config.yaml
n_layer: 12
d_shared_expert: 128
router_score: "softmax"
balance_loss: 0.00622
init_std_router: 0.0177
n_head: 6
norm_place: "pre"
qk_norm: false
init_std_down: 0.0
beta2: 0.99
train_tokens: 377700000
Below are experts of layer 6 (counted from 0) of a mixture-of-experts language model. Rows are named router (the router's row for the expert), gate (a neuron's input weights, with its number), up (a neuron's input weights, with its number) and show model dimensions 192-255. Each number is 128 + 32 x the weight over its row's rms, rounded and kept within 0 to 255. Numbers have three digits each.
Before each expert's rows: a language model's description of what the expert responds to; "comes after" lists some tokens at least twice as common just before its tokens as in all text. This comes from a sample of Wikipedia text that the model never trained on. Tokens count by the router's weight.

# expert 18
What it handles: Creative work nouns. Nouns for works and objects after the, his or her, such as film, album, book, work, song, car, plus decided and study.
comes after: " the", " his", " The", "'s", " her", " b"
router:162103111173142117140128107109107148106126113152154126131130106144065166145107161113108122102121113150099178108116096135175138125230190153149110093142162175166088149081150098166161162168128094
gate0:121181092167085115044095083116154109158139129101078134074138113109157067153180094134095160129092144175123137138189142140126180139146133124109110160117186166091140139115159105117104185145118151
up0:165178082134147094067137060143123090099204109110083125060136123074140077117143147132119135129107128118073141119163084205105160128167172140143105122122178191139128130079175144103112186158131128
gate1:051129130112101165142172166165118110164107083117116194101150152136111154165159099089132122100155126132096166136154071144156090168118100161119085151093115055152098103165108130064152086124127109
up1:040071142139152114208146154147086114134170066137101188058136114120125128139092143098112129108161135135125161133134120130214123138171101136084077130092092089129124134123123147106091090095131120
gate2:081153119211159119150083112116144125138125078189182132095118109140096122160086112198161095058087121113119150121109117136109089093147110137189102063175187070084164134049103155067130171154073149
up2:092134126183171100184110124125136122089167128160139126076137109117085152114098137226161119105075144127094181153133075134166135137192151114155093044178168117139189167092099172110136093145188121
gate3:131142131221120129121081126074114122184131086161193065172140099160089114128159111121108063157119105080157130136131147081129136119123096109136122120075115126183118122154119065062121086105104109
up3:177140059226166150122096107066158110061168089184175083140167142106102207105121133181157103161124139096101127156128074098165142102151183164157096055062173157185080160118142110103129119149091099
gate4:132137112162120126146126148120128086093108197126078108104134124111131117081103092214155120134110152118078166174146092172103133152106125074153099155083114118094138144124132114158180151145145155
up4:102099170167093118159123143159131090091223106157159201132120157168179154071092103126131120178152103149130146125102184078157099202109127079120153143167135133123105150130163052121208105152125167

# expert 2
What it handles: Names in sports, charts. The, the and parts of proper names in sports and music contexts, such as Hurricanes, Billboard Hot, NCAA Division, Grand Slam.
comes after: " C", " P", " the", " for", " in", " at"
router:104151104087136134170130166135081175193107100168182113141158092153133101111097166156090162103106132121151168121137162208107126112168141102099066091151095123086134078044050151145148107132132118
gate0:119125136114121099130068168086128105112076188104160134138110157139159125148150130136181087098187131140143124102165155150101123116127121112147069179129145163134100156133117144125137114137115085
up0:122140129100141133080112150127094093161117061161115164097126137201150088162139203114117081109211103102206112044207169130130103186142166089155169126165148133080083107102149171154131189169134079
gate1:148052158168136117090158114163068095116095172167127135067122136109124109128094112085178114158160144154192123116129128093145123140141079119106141137099130145117124143109196148116163104098106142
up1:093089109158148112121131116202070118165123073143103117091129073081090141124092168102154134194174120123140164112130135105135171116143039101093115148164136129117149070090129115135136085072136154
gate2:066128163117129107144101093124171097118139115109141102152149075124123141109106120178121114127127099175118165126148131173140142104134065063118156146165140073082163106154145153077127107124090111
up2:110119081156126131164167085098167132074151134158191057116158091125126187117147167136090137113135122169136206156179115178131135100136099047090112069172102066083172115145129166105121137157105069
gate3:122158126108132130119112136128127039135070159127174142150141141132087140147153126099193104123180093155136112112178144126138071126077106076209089109070133083126158161187135161134145081122104173
up3:115166117110092140125117115134136098133105141173113093200136094121089148127113143094147139123171081172133113083154157103129066098076070070137076159118106059142171131144080154159118119125132134
gate4:101126142121089122087141113078140153139126134148121151154123170131088161168163143090115176133106103104078185107046097122162148123088158147095130194079202118073133132111131139134110097131136155
up4:146138104129155134069096174162110138113166131106105149095126168113110146107154157175081161133138114123106127122103122108088118125145215125093118158140121145174109075073167119137131146138161074

# expert 5
What it handles: Name syllable fragments. Short word pieces inside foreign place and personal names such as or, ar, er (S-or-el, Gu-ar-anty), plus in, from, Thai bytes and blank table cells.
comes after: " S", " |", " N", "|", " V", " O"
router:048179077131133125139093136177110133105108111116198145093169118149090085117140103172132153045122132116104119122159130106208225185102113089145141147130160113107133146129133083103110120086111192
gate0:096215129161149120089082130096099150182145135164099167158147130147096131112154089132161114195118115180207164080157133119146078143141095189132126150097140136102051092143104116107109078122099075
up0:127177142183159107127102096121139117121136142113122142114102120191130154086148084175195134171150119149168130075168152147158064132156124197170202152113116121094130091150145120125139180124098115
gate1:093070094110193160097087092116130125138136098145124133084143119130092144130139101087132126119214172127109129142142154125152163098132150092177161107130226062115154154148071196123110112077108099
up1:104097099133190180128121097123102157100119103118167171106119136066128147097127138089129091083199142101128135110108169165094136138103120121130132150161202113097079129141077209149143118071063130
gate2:174120113136122180092099182135150149100077116198130136121113109159187079123102148155099132148112113162086128114173149136086155095081100184130169169180107133169158126145107154183141044139094170
up2:158062146124144116090109140118158173141081096103212123102132099166079128101154095107137145095152138165103110154152095111145095119091042139148174124161102161128051177091120120104196115133088183
gate3:163147120177134172089112142174143111106155080098157082167108140133129114162138091134093083165080171133122138121161151136123134119189073074178146105198148090111093161180073121092092100123081130
up3:101126133141166120086101129151122134144128098074182083159083139186140082191122088122119110150121160156124165099149148112118140120124114104163156096239124071109091187145088122075139148083141175
gate4:095116075064096098171139185125106136140107139117152176113061118198118107071195092152157131131129106156188132088128168108137106068153066169125112156130088109110073086108097168086137130131034209
up4:116127108097107131147144191129128141148172156065176113125095120127072107058190119178123200108145069137196140085146175151152140083154067114138131146107106083121111091156073147118159107114017154

# expert 23
What it handles: Numbers in data tables. Digits and numeric pieces in tables of election results, statistics or coordinates, such as vote counts, percentages, Votes, Pts, ±%.
comes after: " |", "|", " 1", ";", " 0", "°"
router:141149104156151133186137102136172011113084159142098098124157123131103150101153117124103107081127097100162100124123125143118097138123111088126140147130064110151118170208130159104146173170084119
gate0:121146121172106145138102108091145132134151130178155192120100103170147140129168177092128100142103099163115154053173180098104166111113129110112090181131132133118112121127120095074181101128051161
up0:137170093166068134093078105002093136144151084110164155119104090164143165144162127109151104160102141177114100109158166122114153106137124127136146188115156086151157097154164129139170104082086165
gate1:086117109132132165097126163183100180094105115107098139165063131148120061138090123101135128152164088108211163155128125132095113145163188127157126135126156086128138149118050138140134084162135088
up1:063167139113113102087182132108044163116101121159113125144107103156159113127158133153191086109131105088185189152159088169088137137173094144109152134110094029138125113143160121095141127118108116
gate2:109151141135097128118123140132153178130188171143144171227133096158155087141169151151104087150149109089154107133119189067148139064190129166091130167127141059120116145114155110089089129164095091
up2:139134112123184106090132156137151181135135165133096186122071129153105124134117160113135175132141173088152077123072085135140161113193133148142178120116143117115091153076112103181064080190141119
gate3:109150127168106164162141145106146081136168122136110180103104144077121103129087155115161082149119110226133098107127136135110166148157086097104167136097170139137117143085083079125155164174095084
up3:086134135182180191139145106131185081098142089157109173188132103123186095095089122094198063200126053205141117121149143111144176131168107123154152157110161128137127174117082093138114086145105091
gate4:086132155140110159097096129083146174090083099154150112137131173118107105157096111142124137131107104067125174115147117130160115179094065117149090168077178113105138123131095095116102166095128144
up4:145139121123144095103146084127189134105088153148124128166166142169134153179138112160098140134090123103104189138177092105169113122133079138156125140126158124110153169156136113095103211104138103

# expert 9
What it handles: Sports table cells. Pipes, zeros and column headers in sports statistics and results tables, such as Apps, GP, Set, final, first, (loan).
comes after: " |", " R", " 0", " 1", " T", " 2"
router:098164070157156140113115124112147131121107106118108071133070091076135106151118118149145162137157134099178145091125108134080135196082131128107115133126103145119164126149143165119101112118064115
gate0:126139083095175097158101162149140094096127145135120122088097138159172181159107097144105132099134154106112144119204090074135138131090169132188115100148129098097121168202093098143075168129123147
up0:121133144106110142140138133159146114060131149215113078121083092119176151156141136145133164099124121111081169165223070050116096107118133156139096153157137140045163113151054085126133147110109173
gate1:120131111101081125131141152081143041179130134151138225228104131094145159109164111131134113154162109098109148092102097155161091119103141070134139135094134148135084122097117129203090117124140160
up1:110130130118146115155146170051158098127112140104119249231099146105179097125182163188117125110175154175084114111150131172137092130120139096166089103110111159145099136137115136203111176196117177
gate2:126135139109117108121121165101149171120154083156140068150121175131081080141087093098114114142159162135140166121139096107094125087096140186150147130136133130179146182147123119145104103154124126
up2:106125156117138078069130145155197153087179099131103104108131162079131098138093143135091150134167142118118130158129059113094105131126201175149121164143148136125151167135147189139080123106149143
gate3:146134116120143178098072101124140149161106102183074169213105141117134109128096075114167107189153087133095163129084100139098158125156102059173127111080142076171092106079166126071109104171114093
up3:133179104148134192085104162157187172178127095139048124197084130121151106091148127141159094135157094144093140115126100125094100103154134076126131131131134119128098104092096090099100074172172153
gate4:142144127091137192096124180150168163111161080135157175135110143158136125143121091111136169157101073103158149110116113207092135130079040177148146173135098122122114066116077134116102123105090138
up4:097157059103131120092108149103211122162140134107102182101101144124112096132162150092163121106102132138117121125116099148157108130113089133138124160102124119075148142152070122154075114110098162

# expert 6
What it handles: Infobox field labels. Field names and word pieces in dash-list infoboxes and election tables, such as Translator, Label, ID, Preceded by.
comes after: "-", " ", " —", " as", "pr", " %"
router:197112129142099157084123146141146182084173132120095106117139132097137066072128126109038129105152113151127167078136093141054087132150143075138171120085072126134111171137115115060181164154122065
gate0:120119128083090105112134164134132150110161116093146151100149155185104101117167130194178134126103096104153106136166166117105213152138103151160177084140112177099109163184075089114144132138113078
up0:120174073113059138118135159135178131145116136113118163103128139183116124136082071076192178117103123151090056137101116139138127084107142131124129139150123142139180180116139148191103123204089074
gate1:143114099131120148178065160118093028170147102071208147171118129119076134113111126135094141126143153161135119129064106078136132129121090136121093110096120138189062098125167126149118064176095114
up1:159106117122114136138088153070106143125172102100136173174147065131084129091111110141110203155132129129115171111078070123079147091146124105136113096085150124107089133186146139107119105177107148
gate2:139097158133116151141166099130124198091080081215066100128106133073096173090082118075143094133154134121101099061156141143093103076139079101128187131122169033173149100145094167137106142139143129
up2:084118129194162188141142142078164130106104115091163099101159111096054165086065124165156088091097132153092090109158145133142131117147085106180116105124129035122121098174109106144158124122070184
gate3:066096200095073183132065192105135128098146110143111066155119099155144138204176108136183089099118164155159172149141178132086197121061126122178106177207177080107149187138097126112162089055095175
up3:145106207100117132133142193114159146110146156144110062119133111136088106160200136130135192133177123137087193109135103150096138112091109115184097105197163108083158152141119142126181212065132132
gate4:133155087128142167131121129149137136096116111083087116133104155112084101077123138172088120110155121089155129139175141169204049139125116130162093191170111171093048109104073151116177137138087185
up4:104123090153187117145113142160158163146134139099108133098092156110077130095134170171118150162148140091133185079150087139146078135165119169123073099132102162137053106118092158146168170156115155

# expert 16
What it handles: List dashes, name starts. Line-initial list dashes and table pipes, plus first letters or pieces of English names and places, such as Wealdstone, Michael, Sentinel.
comes after: "\n", " Be", " The", " W", " She", " Re"
router:149096105073101060089136111136106093149162125178088180109070148129055113197084131072160143131076109083154168116103175160118161107122154153135130136116091103177181073156156129180173107093152161
gate0:156100152180142161154121067121102035137111076100172119117108127154173083136089079151168042141086098147126113095102142104137164159136102133110129089129137144177096160101139145150139127118120105
up0:155141186121114166117147088109080091112105101154088102066091115161099079164070091103133095120064091129120130117121127110149151114081108113119190112148103107173094127147158163113111141129090050
gate1:131173137132136120104132114079115113096131052102142157154073210116108142118109090105120079157164184190101100153100139145141134159088147136154167096165162058163101097172090180186152156139141155
up1:116158088092143143117161134112119112159168063211126147122117187065102173110097082057034077114064098170110118089098126155155185117135189119123139081117169120147170141178110134187108108088105095
gate2:087107076103096125157084185131124125164129126125090187143014131167154031093102182122095110170109137064148125107176111129137115086121131091153111124083165097153144088102084089131110145110131078
up2:104202129148075131095156098106086122123143164174117130098127169157151142077194114120126092124091170182076058123164086123162167088118150144164146083113158116119083170176157099079113164111152137
gate3:095169167115137142169112132170151135123108144165114131153118113119157116173120130145119108144191118124109161080116135097111095158077116116138138170112165028167082143071098101192133167139145121
up3:081161128113100136148157152147146157157124093167124052134169099110091133172110126154082137129119091125086191121096137147147133153112117163108078151144121071099094168133098079161158124135088094
gate4:143125113102104146136051168146123099089124131141097093075156144103093136143119101106118148166070143114075148127131119141122112142140117129158082120165182137152147181121097084127124130179141142
up4:122126122083082122133064140179146177075111095138134110130146146132111124167143083128133108148111146101110149120172146148125119132090109088152109136165145110104120134136126108104077127161182159

# expert 1
What it handles: Determiners and infobox keys. Words opening a phrase or sentence, mostly the, his, their, plus infobox field labels like Born:, Website:, Binomial name:.
comes after: ".", " of", "-", " and", " by", ","
router:198145104154123107149186094061144127166105155159100100129154158161228154132131075121164068130128121150088081193113113146136123162102086171092148103148152200101161069148204123109151139115168170
gate0:137144084160130163116134140190079150084086124187141089137149083094164164102149098171144093123135075122090092131162105070115165091114149121183126149179129100111131132160065146118132101163104130
up0:094132095167169119093094165179141181090111133099126163155171106113078106151091098133152143150164135129109086120170151110057157171168148098131131129203141135170175158157121131125147103154125060
gate1:114117104158098146136166123115153153139072048201176087203099111087095096131157134133125080104079127087122117194115165178142160114145064147089124147099110166102141118046065127181093109113132161
up1:115116190153110150064096143061137130106097106069064095155140103126137166137169121124167138105116073154105123084163058097115131055140123114077121191130133089123105211086146161137111156154160112
gate2:131149091155107142136151104132037121144116104143125121124131178167105113145103099139135098175175149105165101090156158112115163178114126151075114123155084136114079115127080116099116110114070197
up2:145149145128113177145122154141116153113117122079145147150132136123144194139112114085145167182145114134158174101136197141135124155169153132186132148102124066141069098097075097163077134093106172
gate3:093167133065154117120136140074166120129124055114177158178108115177161144183100141147101152145173148114128113129230092111125150102125099111132077163127141077073157120102149119137121151096131093
up3:096112144066144098168129142053127108140164062120155142170165121173153121109081119171103141104168166089145157170198090079092148137116102112144113183141123058086121177103090112132145124118165139
gate4:064171115123130092103080141100137087150093118186143156144096109108122121152127162136128116105153169125157129114147187119187097167161106129133128081207101129152130104125125163141139127128122144
up4:128118090134082109107144066161102104202074097163129165166109124190144108138165113090133105151120117150099164116101238126213139174106088171153137149128146125152162152108108128144118123080101176